From a checkpoint of a small mixture-of-experts model trained on Wikipedia.
Size: vocabulary 32768, 43.6M parameters.
Training: a variant of Adam for the experts, 371M tokens, 11323 steps.
Below are experts of layer 8 (counted from 0) of a mixture-of-experts language model. Rows are named router (the router's row for the expert), gate (a neuron's input weights, with its number), up (a neuron's input weights, with its number), down (a neuron's output weights, with its number) and show model dimensions 96-191. Each number is 128 + 32 x the weight over its row's rms, rounded and kept within 0 to 255. Numbers have three digits each.
Before each expert's rows: "gets" lists some tokens that make up at least twice as much of what it gets as of all text; "comes before" lists some tokens at least twice as common just after its tokens as in all text. This comes from a sample of Wikipedia text that the model never trained on. Tokens count by the router's weight.

# expert 8
gets: " ", "1", "2", "9", "0", "3"
comes before: ".", "1", "0", "2", "8", "3"
router:111147089102104152140143118151076086177142130139105155110149143120114151149144109142152119109142115159123151103128141133117097138108114141160077180148141135107125106123132129110177088120139130129061118145103110143130134136132151149083099130100150149113170131112203112091131113164136128149
gate3:165101098129207125111109148131164108078092125141155180117138171122112100108126117129131124127129112125206143130091170153110106141182179148081117121087141121142104074064121185143162141167081098133135068176127118102166128085049075115070112124138144164091104091044164128133118149186106135119
up3:102128049104156073156176165081084123110182121114095139105137149115137127173119175101115161077189093155116116151107105107167147108149167195141120141120096146120065094122149122142078079130100112090141107191125095110125137111129098179095125099130103146154081095119198120103093131158173083128
down3:089108076127141137128107088095110087117115116143156138131150164118169178108147183155190180160145093112081083056187114176131153131226180049058080132149159112118112185153115102161093123153097115082153148134112102107108105152067128131146136138145151091088135143142119086153106100131164119074
gate4:103142098114181141092123083094099081119155058185133092148174138107107124127146137140168176102125094142123108191083130160099078122139058161073172147170170134112135145069193135166140101116187094177156176155122108103115135116110093102150118105137141099113120111098071113137118082102216140112
up4:160135104152166152180078120171124111100152079153174126080150106095132141155109090117096117051106086141116121142143130161138164105122061137081109132133147122111115102110131124145172115124159087178193146113107131151117132033140097111123100120145163152152140129102128163114109129053169133137
down4:137152157102088113142143096097116087137123120113171109070070078087057141102102130119073105110136146172128086141153099111158090076144170170088181103149131171082144167192134159119093055122079137126138129134084120052147109135123131122092137123103105103158138165116082116125131108130131108106
gate5:093133095130125113168137127167111035103193159182102146114154099103150097147149162123150153171099162090139168068131142107081122109145108141090098105148170102160115167135116117137140113097166098072177142103154069143108166102148133155174111182124166128075108141060178124117139102156110132125
up5:177099080155132140145110164051165123061140124098173146131164111115127153141064078105123157161125146109111152105115076143136136157129100157114156078157128142163144112074147220173117092182156098123134192128127172098133200120101127143139136113124168096050124151118123137158138116134108093111
down5:153170117083107121115133123136209137103162148147122141132116167150131164101142104201114124115107147157077122155130106158190133140150132150150112134111085122126153176193108098130112109177104148127088152115138169127180138126113103129182160142136129151125126116122099098083133125092047117238

# expert 1
gets: ".", " The", "0", "The", "3", "5"
comes before: " |", ":", " |\n", ";", "–", ")"
router:136124150152110152113174128146165117143168099164152193106057113130182155108105137180092108119147143106121066106104029135147162159132181121128125147159122132190080166149136122047111109041104116106128056115127117078150098097122096116210111191141109110144124115127143153065137079085122105111
gate3:173142090094158187141172141080145160142119128090107088137189132141133125091064112166149078112092168123094086080156166073130163191081122069074076143143111122088106129162096132146140105126113113112179148142081142151116137133165136041142156222035121144135119147137104120124164116171148167097
up3:123121150139147152185125094080119085167151117085167110107098162065139115106111155212132081132140186091109118141141126110072186143097147140152160135094126145161164111193219092075116127132128172106100093120111165149081139119087104144133075126116117121162165166174090093136088147103064146158
down3:109090110168122136103118121144116110166124129110092054082158138071141080147186135112114136083090099139135134024114101128082168105102110132132125064089130106100149096100160161130137102150083103184206102125177107126122144122152141061166127156113127166092131150094140147151170126084147119149
gate4:125054112116090127086121137095086113101154114120117114096143164137116122065073150149176135091156155150107129106118136142118073183116102084162160149153087091086100170122112126111131078096128145158155095085105078121158152153121130094129087166109112106108119172094134136080169146103117168108
up4:126114113114069093165080149166151128134149067178119149139085109070107160163127159109157153057136103071078120087129187148150134123104167114170128145141139176166136149101120129098151075135127060168128075142098170069087189116102113146110134118144161109141087116057111098155132133139134144124
down4:131073145190105103117166095099121149125141135166133141150131146175118135113170183121159125143082139157120186138123161147110085089140107161139114130133122135124080123166116148147081092184154118162131077111107110141193115071107145157124101197192134125112084142082154093194102152152080110113
gate5:099117108116164110135092121167155156141138165131124145135141136110153146078090154146113130119102195135138101208111144160111113163081087100207115117115158106107156105108071145108157166132123146091125081116150212105161118157072046147122154168108172113085095078118102107101127131132179157102
up5:123129142137113114107140121168106144112106158155115167167080179140131117088147111083143173134110102108176060092084125117151097141160132105226113133150117087105160181159150126178099142115085130110112113185148102156137137174136136156115135138081079147170136147120144165099115167080107097103
down5:109113103154134143147143188127118160158134065107119120117082135134115132178195128102068127137116085182136082093070127154087165134103147110100156124111121057119150131137144233179123164055099135084121087170114115187113105148134126172164158139109145130141140093132097101125121149138065117125

# expert 10
gets: " ", "9", " season", " January", " June", " time"
comes before: ",", " of", ".", ".\n\n", "'s", " States"
router:140136112120102180150144128141057083155151104079087126131176109151175136120177135172122131126102123176134086152142125103177128087163161086151130189144130156121085133151158137119075070049105174152086088148106074066139176144161149143130091092120189139102121120115101127105109168102136141083
gate3:148147118085146106163168132105212084096137160153162155122077072153116144168107181130135126145174225115055097129109114127134185133165179058157116143123140135121113163163106139129124124129138152116107160195121101097116089145102088183114104105135172146080070168092146081165164137139081109129
up3:131092112132139151060122123047101166134107106110156081136116117093156030098130123106152156084147120156123110151156087190144156110137144131109126116141114102159162082125132137125116112138146151123108180081075117103166113138108085098073129116171143139174159151132128128139105102161120101142
down3:133110129112179193092087179147156188119142112144107107078145188098134099164186099132141116145198114150134138088075080173137069138086089110112091093180174080137156117095146118165111154129116140165108108100129133132167108142113098089122128157144126068121079132129192127142140148104123085134
gate4:106132071125165111154168094122143087108142144122112078132143074165101107167064117127178159086147151161050100124119166140112135156091117108124126123180121123169097098078174179118138121187130138161142123169158166143137106109118093126087133112182148190139139112141137157156143130145083131104
up4:143082183092127152162085107151167149136093110083086193068093172117104142112124093153151096172160151115190096137052117180131130099168096142138094150108153143125126134113086087113110097182103129128121135096124174124143121096153155133122159186056104153166043122149122214086078168085161129117
down4:132157085096142085189133128132108129144146100097179167157182106140159111143210169104116151183126076166128185121134206124133140107137130143081125196086189102084126180146102060111093182161151093122112089099113138137094134131107120114107151181123186175096123170092146129135014149085079182160
gate5:091126114106135100135138124067112193089116184112137126131068119125139162141088230133177152112165085131166130183135123107118136140107151160102159117114099127155130109154166138176132110112150107101122118135130132127077112067158109046158100126142066065142108171105147106161046108085086104129
up5:161102080139158122169139125157138180186120170126175120174105065085140150124172158100091124166106047145140101156202110094061163113137140144085125140062136114170082136170150111082117134106132151137092086094180114089146131081149171134143105138128131122083081174089102134116094106070118102160
down5:110145058108136128074134065127138112126195212134117130118135113153107132138162172162135127151184102111151134115125122124079112114117100090099082147135121149146140111140137128101160156152115110107000151156099142116091137101152135138152154143115106122094115086113162094049083059134179100123